From a checkpoint of a small mixture-of-experts model trained on Wikipedia: a shared expert of 256 neurons.
Below are experts of layer 6 (counted from 0) of a mixture-of-experts language model. Rows are named up (a neuron's input weights, with its number), down (a neuron's output weights, with its number) and show model dimensions 224-447. Each number is 200 + 30 x the weight over its row's rms, rounded and kept within 0 to 999.
Before each expert's rows: a language model's description of what the expert responds to; "comes before" lists some tokens at least twice as common just after its tokens as in all text. This comes from a sample of Wikipedia text that the model never trained on. Tokens count by the router's weight.

# expert 27
Score hyphens and list dashes. Hyphens in football scores like 0-3 and 1-1, dashes opening list lines after a line break, and leading digits of numbers in table cells.
comes before: "1", " List", " \"", "3", "5", "6"
up0,161,150,171,251,198,226,206,218,210,213,274,219,223,237,247,199,203,224,231,183,171,171,222,195,195,185,176,215,158,168,240,213,187,190,202,196,250,239,188,160,224,192,235,166,163,203,230,217,184,192,203,207,221,215,183,166,187,194,226,234,203,183,279,231,207,209,203,212,197,196,213,219,268,191,210,182,224,174,158,239,194,190,173,198,200,181,188,206,186,140,239,180,198,216,175,186,235,213,166,205,208,197,218,172,221,200,200,219,209,172,190,193,253,189,246,204,223,230,240,218,148,123,236,152,237,186,150,181,191,250,230,181,216,183,228,221,174,224,199,233,230,155,229,210,182,160,245,151,196,268,246,170,225,127,188,246,216,209,170,182,233,185,214,163,155,235,134,201,208,201,213,197,208,165,242,203,165,194,144,222,204,220,174,243,251,188,187,179,187,208,209,210,146,160,185,246,205,274,228,217,166,252,205,181,190,179,221,230,181,228,179,267,147,204,172,248,183,228,209,183,220,262,197,244
down0,159,222,201,165,222,199,155,244,144,241,193,223,210,276,207,178,183,201,207,176,196,227,182,260,220,205,254,231,227,204,172,194,186,237,190,198,217,216,192,184,181,203,213,222,177,236,153,218,183,214,197,192,168,186,209,230,187,203,211,147,168,156,174,255,235,147,183,190,172,174,238,224,240,180,221,181,220,175,177,227,213,176,226,238,176,146,156,219,206,228,222,196,228,175,189,192,184,215,226,229,196,162,148,119,194,234,198,192,220,208,210,188,149,159,200,189,148,163,191,192,271,232,212,142,195,207,229,183,134,145,184,230,178,211,176,212,165,186,209,200,202,224,216,190,202,212,176,245,181,214,167,220,184,205,206,183,189,205,181,192,158,232,166,229,239,191,206,204,188,221,197,222,168,183,180,214,182,191,149,198,171,214,150,200,168,158,214,215,234,235,217,216,264,246,196,160,232,192,209,241,227,225,223,170,199,271,219,213,234,222,152,208,193,165,198,256,182,225,263,218,164,183,149,206
up1,240,184,187,220,216,208,159,238,142,179,220,102,187,191,223,234,162,191,164,194,221,126,235,156,205,205,204,192,226,246,218,193,228,238,253,208,220,233,182,229,219,236,211,190,166,167,194,219,185,134,214,228,186,225,151,219,197,182,155,167,170,225,203,170,180,250,214,195,239,205,235,227,179,202,225,202,263,156,191,204,273,207,173,231,201,225,191,210,185,221,250,197,202,209,234,171,217,208,171,222,193,209,180,182,181,165,137,215,174,195,181,167,190,248,145,202,199,242,175,255,144,202,212,205,165,212,188,192,208,183,163,154,212,203,153,181,244,203,222,158,186,216,260,183,193,195,226,172,227,221,157,158,157,189,212,201,200,168,219,270,182,194,234,195,159,205,219,149,185,171,202,175,169,258,163,224,211,211,191,218,167,177,182,226,157,144,182,226,139,193,144,214,174,222,191,217,190,173,209,227,187,227,233,168,199,217,217,237,201,199,187,161,227,211,231,143,204,177,154,217,175,181,145,176
down1,220,237,187,175,192,183,185,246,220,258,205,184,208,190,193,215,192,196,187,190,192,218,130,176,185,218,207,239,149,185,204,242,154,194,151,165,252,183,147,204,242,172,157,229,222,147,180,169,198,218,199,169,215,189,220,141,167,196,176,214,223,206,178,201,197,198,209,191,181,168,222,204,262,225,198,194,203,225,228,171,215,194,246,190,235,212,225,292,222,218,181,225,182,191,218,249,182,200,159,204,254,208,213,168,137,185,262,192,172,152,260,172,209,144,278,205,242,214,273,211,234,230,226,239,224,241,253,190,220,186,147,173,175,239,184,166,189,194,145,263,206,199,205,207,198,223,136,202,198,178,201,239,171,214,124,195,166,224,172,236,277,205,144,189,233,240,233,212,146,157,175,211,208,207,211,185,246,189,232,237,192,215,266,219,147,184,234,212,200,227,201,178,199,190,209,215,186,205,198,242,181,168,149,168,234,206,203,186,156,202,181,235,205,181,202,215,234,200,182,234,210,203,180,214

# expert 44
Century digit in years. Second digit of years and dates after a leading "1" or "2", mostly 9 or 8, such as 1[8]69, 1[9]06, 19[2]0s.
comes before: "9", "8", "7", "6", "5", "4"
up0,227,187,210,259,169,162,248,226,213,197,215,225,156,225,228,198,196,175,202,181,215,192,183,132,202,249,226,173,232,242,134,200,204,155,197,246,220,185,232,209,186,227,198,215,201,154,177,173,230,148,228,205,219,169,188,189,250,216,219,157,206,158,176,197,193,215,157,243,179,133,203,181,117,156,217,169,217,199,210,205,213,160,231,179,187,192,194,184,241,195,174,169,205,200,162,134,160,172,166,189,226,244,221,198,211,184,184,185,146,203,194,196,164,164,196,144,185,190,185,199,216,178,169,246,254,151,204,189,183,178,178,189,260,192,210,218,242,220,231,218,227,206,247,170,206,169,176,163,197,244,242,180,272,160,202,215,174,205,260,215,199,187,240,207,215,203,230,165,182,214,189,198,181,210,214,132,213,211,150,227,195,224,193,181,199,193,181,193,195,164,264,158,237,208,170,192,235,207,107,165,200,130,197,124,203,153,204,201,238,159,136,205,219,233,255,215,215,122,177,185,206,190,242,184
down0,183,192,209,194,178,209,182,201,215,178,258,181,207,180,189,247,240,220,177,252,142,247,211,257,221,242,200,125,175,241,242,215,256,211,206,160,174,207,194,195,137,140,226,172,209,188,175,156,179,168,196,114,184,219,197,208,177,226,221,212,212,221,213,237,125,199,269,197,214,188,174,171,154,227,231,236,198,140,192,206,224,245,233,171,215,280,245,227,177,191,183,158,200,148,223,178,152,238,220,179,225,184,206,255,186,211,224,227,179,151,181,239,162,220,238,237,206,217,199,257,197,213,195,188,167,177,179,231,198,166,224,220,145,262,163,137,186,187,181,261,187,192,238,205,186,194,228,217,197,151,208,207,167,226,243,152,232,193,194,199,208,149,232,243,203,183,202,188,165,229,204,197,248,198,171,215,153,214,203,180,126,183,176,189,177,179,196,267,170,325,219,198,182,179,201,225,218,222,203,206,231,197,232,192,214,241,198,215,190,194,218,259,218,194,181,182,176,216,237,192,171,179,187,220
up1,192,211,186,166,181,188,190,201,237,145,178,226,198,283,280,213,228,169,208,233,213,134,213,173,199,155,196,216,194,221,187,198,199,186,169,193,232,210,237,245,202,251,174,213,209,189,221,206,226,197,229,211,228,216,237,250,207,180,178,150,195,235,174,149,193,180,180,184,149,224,162,197,222,199,203,223,197,180,223,186,219,197,212,212,172,204,183,196,214,197,229,176,161,221,196,145,224,157,173,199,170,166,169,179,237,224,184,193,203,223,178,173,204,152,264,191,210,266,218,133,205,185,167,199,165,170,204,209,221,107,193,223,227,187,220,200,163,190,226,209,192,189,194,272,197,241,233,210,156,188,197,211,196,183,273,142,232,166,209,207,228,212,173,180,195,219,193,175,206,180,194,165,173,178,203,219,194,148,175,209,225,188,171,223,199,199,208,158,156,226,121,196,211,214,172,221,239,226,201,224,137,237,165,205,190,226,247,212,179,189,174,190,243,198,188,210,171,210,216,168,202,198,197,159
down1,247,205,197,197,202,236,171,188,192,219,226,188,266,186,213,160,218,210,192,166,142,226,233,184,176,170,193,155,189,174,215,218,160,208,252,206,241,190,188,204,226,245,215,199,166,228,128,223,172,168,185,163,182,186,139,241,204,184,184,208,197,183,210,214,229,221,199,184,203,268,213,221,240,208,198,188,213,208,186,194,183,222,175,219,252,185,153,218,235,217,186,213,217,210,236,165,183,217,225,189,145,166,188,214,285,179,191,208,192,206,193,183,244,241,211,269,221,190,156,190,241,259,216,240,204,275,201,203,254,266,256,153,221,200,163,201,225,261,182,157,238,172,172,157,204,176,176,165,203,200,226,229,202,190,186,246,180,222,218,233,217,188,220,149,155,196,127,235,180,208,200,138,176,192,172,199,203,197,162,186,193,220,241,206,198,126,211,199,204,178,219,178,174,183,194,185,205,210,177,205,161,224,299,214,228,159,193,201,235,180,211,175,205,171,213,249,197,194,203,200,175,225,165,232

# expert 2
Year digits after century. Third digit of four-digit years after "19" or "20" in dates, tables and lists, such as 19[7]1, 20[1]5, 20[0]5.
comes before: "6", "5", "4", "7", "8", "3"
up1,220,168,204,210,159,178,144,212,241,176,179,189,183,189,216,163,226,251,197,196,205,160,229,187,165,180,153,204,188,187,212,203,238,147,297,217,141,172,187,216,188,163,200,270,191,197,179,190,180,223,194,200,172,202,255,197,201,209,231,120,218,193,213,219,225,188,149,234,177,204,218,230,221,216,166,226,168,208,241,195,202,195,179,196,193,192,200,196,220,249,247,201,191,217,228,247,216,184,207,208,196,196,198,216,242,158,194,236,224,206,224,218,177,172,156,216,172,211,252,218,211,245,174,191,225,178,205,259,224,228,205,181,136,166,274,200,140,224,220,253,231,204,184,189,178,208,196,211,199,244,238,193,171,208,180,205,230,175,197,194,177,190,187,203,172,222,212,237,136,163,188,161,139,198,234,235,204,190,193,207,262,227,162,209,186,174,204,239,213,166,203,178,159,229,246,158,236,200,275,222,186,233,189,244,180,196,248,185,149,167,208,184,186,154,194,152,183,194,229,189,171,234,205,212
down1,213,204,143,209,188,250,192,185,218,201,230,193,165,199,214,185,165,188,184,223,197,206,165,163,183,187,232,223,199,226,205,196,198,208,186,189,188,260,247,174,179,205,213,175,208,168,147,156,250,173,181,240,163,172,209,226,172,227,138,216,204,242,159,189,208,178,161,256,185,197,239,193,226,204,191,150,184,271,205,191,200,201,250,208,215,228,249,183,182,187,184,228,212,173,201,173,235,249,177,185,212,169,249,145,238,203,182,177,190,213,227,195,233,158,223,236,213,217,201,182,205,136,197,194,155,152,218,173,190,178,175,220,208,217,120,228,228,198,201,196,193,150,226,199,101,183,163,224,236,235,182,209,235,218,209,196,216,190,178,178,246,196,185,196,212,223,127,171,246,200,169,231,181,206,216,221,184,189,210,188,194,200,174,205,182,194,195,157,211,207,188,178,218,219,195,234,203,166,213,192,188,173,206,190,184,201,196,220,202,195,269,169,241,231,220,213,194,239,252,271,184,252,193,262
up2,183,184,96,186,275,236,242,201,201,219,221,225,200,228,135,214,210,216,198,184,200,245,202,174,140,178,169,213,208,234,247,242,171,188,197,234,188,218,215,179,208,130,247,193,235,200,209,189,237,226,238,234,209,135,220,208,252,171,217,223,174,195,180,156,235,179,197,252,176,192,167,203,165,207,155,210,175,139,153,224,217,189,158,138,202,188,211,235,106,218,230,221,210,173,125,244,189,216,220,176,230,187,191,151,210,225,217,220,211,192,239,222,228,175,227,205,195,190,194,184,189,193,207,187,183,238,221,212,178,190,178,138,205,171,251,205,225,216,192,186,208,160,233,187,161,225,173,148,220,193,209,196,235,203,195,168,224,199,196,205,140,202,166,236,229,212,219,209,236,247,205,265,206,207,195,170,166,216,210,213,249,188,203,242,171,186,166,225,195,206,213,231,195,179,209,206,210,172,234,224,190,172,223,137,208,189,213,189,277,121,203,221,178,190,189,224,190,186,212,205,205,172,164,183
down2,196,214,177,252,179,240,241,184,195,214,222,215,142,137,164,177,194,193,201,227,176,181,224,239,199,201,196,191,194,241,168,153,247,171,231,199,189,166,161,221,179,230,186,268,174,175,236,215,210,220,273,222,219,191,208,146,168,224,232,176,204,195,222,250,172,201,186,190,166,216,195,216,206,269,189,206,226,207,189,169,197,180,195,210,244,222,153,253,219,248,217,222,210,221,212,153,197,194,149,174,211,199,200,252,158,182,215,263,219,201,234,206,220,176,154,231,207,218,186,214,195,231,206,161,216,222,171,169,181,244,199,217,220,197,220,255,159,156,201,219,191,186,222,184,182,166,263,209,214,176,147,153,175,224,218,226,181,185,182,190,221,246,209,237,181,173,163,206,181,203,163,207,176,199,198,221,195,244,161,185,132,181,227,173,206,157,224,160,228,207,186,211,218,244,198,206,124,177,221,183,208,206,238,178,188,184,145,189,204,209,160,210,234,182,201,263,228,185,235,213,248,258,260,220

# expert 58
Spaces in statistics. Space tokens, pipes and semicolons before figures in census data, election tables and percentages, as in "there were 3,740 people".
comes before: "1", "2", " ", "3", " |\n", "4"
up0,193,234,257,247,239,208,159,150,160,218,213,206,147,218,214,258,155,215,181,206,177,207,235,188,211,189,188,240,189,229,178,194,204,199,155,186,215,171,192,154,209,201,190,204,220,165,187,191,229,196,178,185,221,159,190,247,186,192,196,160,184,195,185,192,201,221,157,220,252,189,228,150,207,183,171,207,193,172,254,220,223,175,227,178,180,238,127,224,189,164,202,203,186,175,200,182,206,242,165,202,180,187,197,190,230,203,195,154,177,183,170,189,146,232,196,162,178,153,204,282,181,249,209,240,247,212,186,193,123,190,177,237,224,237,205,232,137,203,238,158,165,177,199,208,222,208,226,196,230,222,153,219,201,236,236,240,187,91,191,230,185,174,185,230,267,213,207,205,210,178,162,241,227,233,220,239,205,197,212,222,174,198,198,156,235,249,166,204,182,232,267,173,228,211,167,176,147,153,211,164,176,151,186,178,211,192,210,238,222,210,248,161,263,149,202,243,244,243,285,174,222,211,187,189
down0,175,180,214,223,196,186,185,230,240,222,164,258,191,181,266,222,211,187,214,185,189,199,231,197,207,198,235,162,228,207,176,248,200,209,206,205,181,170,194,178,224,185,197,219,199,252,233,193,167,195,236,201,177,143,173,183,181,224,243,173,223,200,197,225,225,220,165,227,176,149,187,198,222,207,191,233,227,137,153,168,187,200,209,184,241,230,221,152,187,155,226,201,167,163,218,203,199,238,267,176,197,195,165,191,200,170,167,224,188,212,178,196,237,241,170,203,207,212,204,193,175,151,233,197,221,263,170,225,145,202,215,244,216,166,144,187,297,176,180,153,205,199,247,206,207,233,157,262,200,136,242,191,231,193,130,186,177,234,227,248,209,262,155,201,232,248,258,188,189,202,209,222,210,174,234,184,178,181,147,200,194,209,182,264,193,171,193,232,183,160,145,212,243,140,207,168,254,179,183,206,191,200,223,180,165,221,215,216,196,232,157,225,157,223,195,147,256,162,137,223,252,199,202,273
up1,204,176,202,182,149,172,167,207,187,228,247,221,177,193,165,201,203,207,232,214,196,155,247,173,204,215,246,179,199,210,167,185,202,184,248,248,195,192,202,198,209,231,175,198,254,205,201,196,214,176,255,199,195,193,209,216,180,218,217,234,186,206,274,202,209,242,194,205,262,197,170,159,186,187,205,221,166,193,222,188,227,232,218,217,152,195,177,189,224,194,193,177,189,205,255,164,270,179,207,188,200,230,229,211,242,243,155,202,172,195,248,193,170,245,167,144,172,177,155,230,227,258,249,207,197,161,227,210,203,147,196,251,196,193,216,210,208,216,147,188,216,190,197,200,182,165,219,217,193,224,167,222,180,251,211,188,141,227,214,232,210,181,173,169,226,186,201,198,174,198,224,161,183,197,211,210,196,204,192,120,230,174,196,199,156,193,234,154,238,235,164,206,210,193,207,266,191,205,175,190,227,212,166,186,191,167,230,198,203,190,201,222,207,226,163,219,212,208,159,164,151,201,252,124
down1,206,172,209,204,262,224,207,178,194,207,186,213,244,223,253,211,225,234,241,227,220,167,178,245,210,158,144,173,208,170,218,207,170,165,165,168,216,192,165,201,222,188,206,206,211,177,204,204,208,197,185,215,267,173,231,195,199,196,177,283,195,248,257,194,139,127,229,235,151,152,155,205,209,182,207,201,248,224,188,188,157,185,170,197,179,144,202,207,222,238,224,203,195,132,175,221,193,215,185,184,214,234,249,169,183,197,230,186,231,232,200,160,213,213,239,219,196,228,191,172,201,211,170,211,300,244,175,167,172,144,199,195,237,198,227,180,231,209,149,205,269,185,266,175,155,259,225,231,208,191,174,183,189,179,158,171,137,206,215,178,227,196,114,146,155,156,189,201,201,189,191,195,197,165,219,243,116,199,229,166,213,214,254,204,198,214,215,191,204,173,190,201,234,176,229,216,171,243,247,190,162,177,204,182,235,230,179,231,224,179,218,209,237,244,241,226,212,163,199,232,224,176,190,214

# expert 1
Table stat digits. Digits inside numeric table cells, mostly the final digit of points, goals, votes or yards in sports and election tables.
comes before: " |", " |\n", ".", "%", "0", ";"
up1,199,199,188,190,216,181,205,217,170,261,226,170,198,237,159,193,219,245,229,224,209,164,201,199,221,202,155,173,155,209,185,192,267,209,259,212,222,223,222,242,185,212,238,208,163,166,198,120,223,184,190,172,202,229,215,160,225,210,158,160,256,228,186,149,203,230,242,183,220,219,217,209,153,169,162,256,169,184,253,230,192,190,197,188,181,197,205,161,174,245,168,173,178,183,189,155,241,165,207,206,180,242,147,218,195,225,210,162,236,232,263,192,174,220,236,189,182,175,223,215,228,173,174,170,141,169,190,197,240,241,171,218,164,246,186,155,167,165,138,210,207,236,188,187,242,187,238,173,188,221,249,152,172,174,222,137,174,198,212,241,160,212,221,232,169,185,218,235,187,172,152,192,237,197,238,181,244,237,211,179,191,186,218,244,179,225,137,190,201,197,148,192,193,164,249,210,219,179,254,179,196,217,185,199,243,207,176,172,214,185,188,206,225,155,147,193,185,212,175,258,197,204,166,184
down1,193,167,223,222,206,200,126,216,209,171,225,173,236,152,189,122,199,165,224,214,147,268,135,190,215,187,199,223,186,181,190,167,191,227,167,188,202,213,232,151,303,224,201,262,213,258,187,266,223,208,249,209,214,175,243,254,296,196,204,218,180,201,214,195,209,244,194,232,176,152,191,197,181,215,167,173,246,188,203,202,201,237,210,176,224,179,163,208,236,172,190,175,213,177,255,168,232,204,171,155,227,204,155,252,191,178,190,168,192,157,246,208,183,225,167,203,253,213,195,197,238,203,170,244,234,188,221,185,230,213,236,146,159,180,189,219,196,207,207,183,195,194,173,179,200,219,218,213,221,190,244,192,221,171,206,245,238,196,181,208,151,174,121,250,237,199,161,187,192,150,157,194,168,222,207,172,198,189,219,183,182,126,209,247,183,204,161,156,189,217,199,151,190,202,196,238,245,173,213,219,208,256,208,247,210,171,201,259,196,132,151,215,172,210,218,164,223,167,194,177,221,236,181,181
up2,192,180,201,218,113,177,214,233,200,170,212,189,222,207,171,204,220,229,273,180,208,167,172,208,210,171,207,216,180,193,264,221,191,212,209,185,222,241,170,171,240,221,229,169,126,188,218,214,181,232,159,218,211,194,236,197,207,175,165,209,230,209,204,234,205,240,241,229,162,177,185,207,182,173,211,169,169,233,241,205,156,197,186,193,241,174,226,107,243,154,212,171,215,224,151,208,195,189,201,189,239,214,175,192,219,191,180,232,181,179,197,215,202,142,167,255,186,178,176,206,187,203,216,217,188,209,202,222,198,199,230,148,226,202,200,206,204,164,187,222,177,197,124,240,239,187,147,177,184,220,182,167,237,185,208,205,186,184,177,158,219,177,212,233,173,197,171,206,205,252,206,188,200,198,198,157,179,198,158,193,169,186,207,176,189,164,258,182,171,255,229,223,146,172,234,199,205,188,233,213,188,192,263,170,218,192,199,202,164,242,254,216,169,212,231,237,227,173,218,158,227,265,230,239
down2,184,179,286,180,196,229,174,209,188,230,222,193,270,195,227,190,156,254,197,216,245,213,209,280,194,184,213,192,217,248,243,251,202,188,224,219,155,188,205,210,200,165,217,197,188,230,201,226,180,144,221,242,179,214,189,167,177,196,211,233,150,199,191,196,182,138,168,262,181,234,174,271,203,164,173,230,181,237,240,180,151,173,181,200,133,186,168,236,234,190,176,217,198,193,246,208,219,254,276,217,113,227,201,159,257,218,206,209,198,169,207,144,250,206,240,195,209,263,193,216,180,213,216,185,166,152,104,207,195,197,202,202,156,205,223,209,206,154,197,221,215,281,269,168,226,175,217,219,175,175,248,197,173,161,213,153,231,246,207,210,170,184,177,253,203,165,164,213,189,189,156,215,206,231,199,210,181,242,247,199,198,222,200,184,193,213,164,230,215,186,186,172,240,257,176,161,225,195,206,163,191,219,143,223,169,197,200,182,159,206,180,269,211,217,137,197,218,202,198,224,149,161,213,196

# expert 11
Table pipes and cells. Pipe characters, row-separator lines and blank or numeric cells in wiki tables, often squad lists, results and election polls.
comes before: " ", "2", "1", " |", " Win", " Total"
up0,260,179,190,238,160,197,229,226,195,223,175,197,197,179,220,261,226,249,178,227,173,239,152,262,167,237,215,239,140,234,219,210,175,120,213,207,198,236,218,204,206,135,203,195,173,215,236,256,174,220,195,203,199,210,211,191,190,210,158,165,182,168,157,201,165,192,227,174,197,212,196,180,167,235,202,230,159,210,221,163,165,243,207,161,130,217,241,158,214,245,213,201,215,227,251,248,159,182,195,205,179,197,270,193,213,211,197,259,194,154,167,250,225,195,208,160,179,211,197,164,220,222,191,212,162,137,203,213,225,201,145,176,191,168,202,211,203,143,195,149,190,186,274,131,192,165,227,216,216,192,271,228,229,191,219,235,154,148,184,227,160,192,197,193,270,146,206,196,177,209,182,209,158,172,234,258,184,202,231,183,207,156,207,127,221,191,219,231,212,232,163,171,225,156,235,174,200,207,153,188,202,157,224,202,199,238,157,174,232,247,218,239,234,112,213,225,257,224,161,169,215,241,237,237
down0,217,202,275,172,193,208,196,138,233,155,188,199,212,211,175,191,244,211,210,194,232,202,201,188,249,131,252,184,212,172,187,238,154,173,186,138,224,238,137,165,199,216,205,254,163,181,160,251,168,209,255,223,156,208,259,179,212,203,206,218,152,157,191,142,212,177,152,193,205,186,215,165,160,189,186,256,193,234,202,166,193,205,177,169,211,173,157,241,206,226,159,185,156,167,185,266,199,179,191,196,238,202,238,206,177,228,197,184,205,208,189,192,190,162,235,193,186,225,173,239,163,225,237,208,236,216,215,222,278,200,185,188,242,214,254,175,178,216,175,197,212,155,221,174,229,214,174,217,227,164,242,195,182,210,214,191,153,214,189,225,256,212,192,193,187,239,180,210,201,238,231,182,236,187,209,176,221,219,203,183,194,204,167,208,199,201,141,236,192,207,235,174,140,200,146,199,219,206,172,178,250,198,209,219,198,168,202,209,201,206,200,205,187,205,213,229,82,176,200,202,221,178,249,136
up1,199,222,148,204,168,262,236,257,149,197,186,177,179,186,144,173,176,266,182,185,215,199,193,191,169,159,205,206,188,252,220,184,201,184,180,234,217,137,227,203,192,254,245,243,170,194,158,177,174,167,212,216,250,195,160,184,201,254,163,190,208,229,191,225,216,216,180,147,170,175,202,251,170,212,208,249,194,181,214,175,230,231,225,234,195,162,224,139,194,185,250,195,182,281,186,214,220,204,202,229,155,181,183,186,196,163,174,238,222,204,206,200,256,194,211,139,237,160,180,192,203,207,217,249,179,158,176,234,213,188,197,219,162,167,194,224,159,162,170,143,209,181,170,210,192,231,220,204,193,246,172,217,194,197,200,176,171,206,205,183,201,186,206,195,224,204,195,241,216,272,199,229,185,210,202,197,224,207,181,175,202,218,213,201,215,149,173,190,213,214,147,199,215,183,273,227,213,210,206,186,216,195,179,227,196,201,154,193,196,198,175,213,188,245,203,206,245,155,202,182,217,224,238,184
down1,184,192,214,191,183,186,136,222,188,230,233,216,239,162,195,215,184,162,218,163,202,200,139,221,173,183,221,170,176,168,209,208,255,221,220,197,152,226,211,169,164,218,241,192,181,235,259,147,230,213,196,183,216,167,222,210,203,179,199,237,182,182,200,162,220,216,218,174,139,176,202,192,162,182,206,219,157,199,192,215,197,161,248,180,188,176,155,190,179,210,141,187,208,246,205,244,239,222,225,219,225,228,266,197,182,266,217,204,204,246,247,203,214,154,219,156,195,207,183,241,231,154,156,231,207,181,238,226,218,216,254,184,194,195,176,158,210,215,169,203,195,240,194,258,135,171,181,187,237,198,212,180,135,234,183,216,212,175,220,217,199,159,240,251,168,172,204,199,198,177,217,155,168,203,215,205,211,240,221,212,187,247,142,210,191,178,208,183,215,209,129,200,176,184,201,182,202,277,217,209,172,167,242,161,215,223,310,221,169,218,176,183,182,131,159,239,173,211,151,208,233,187,167,209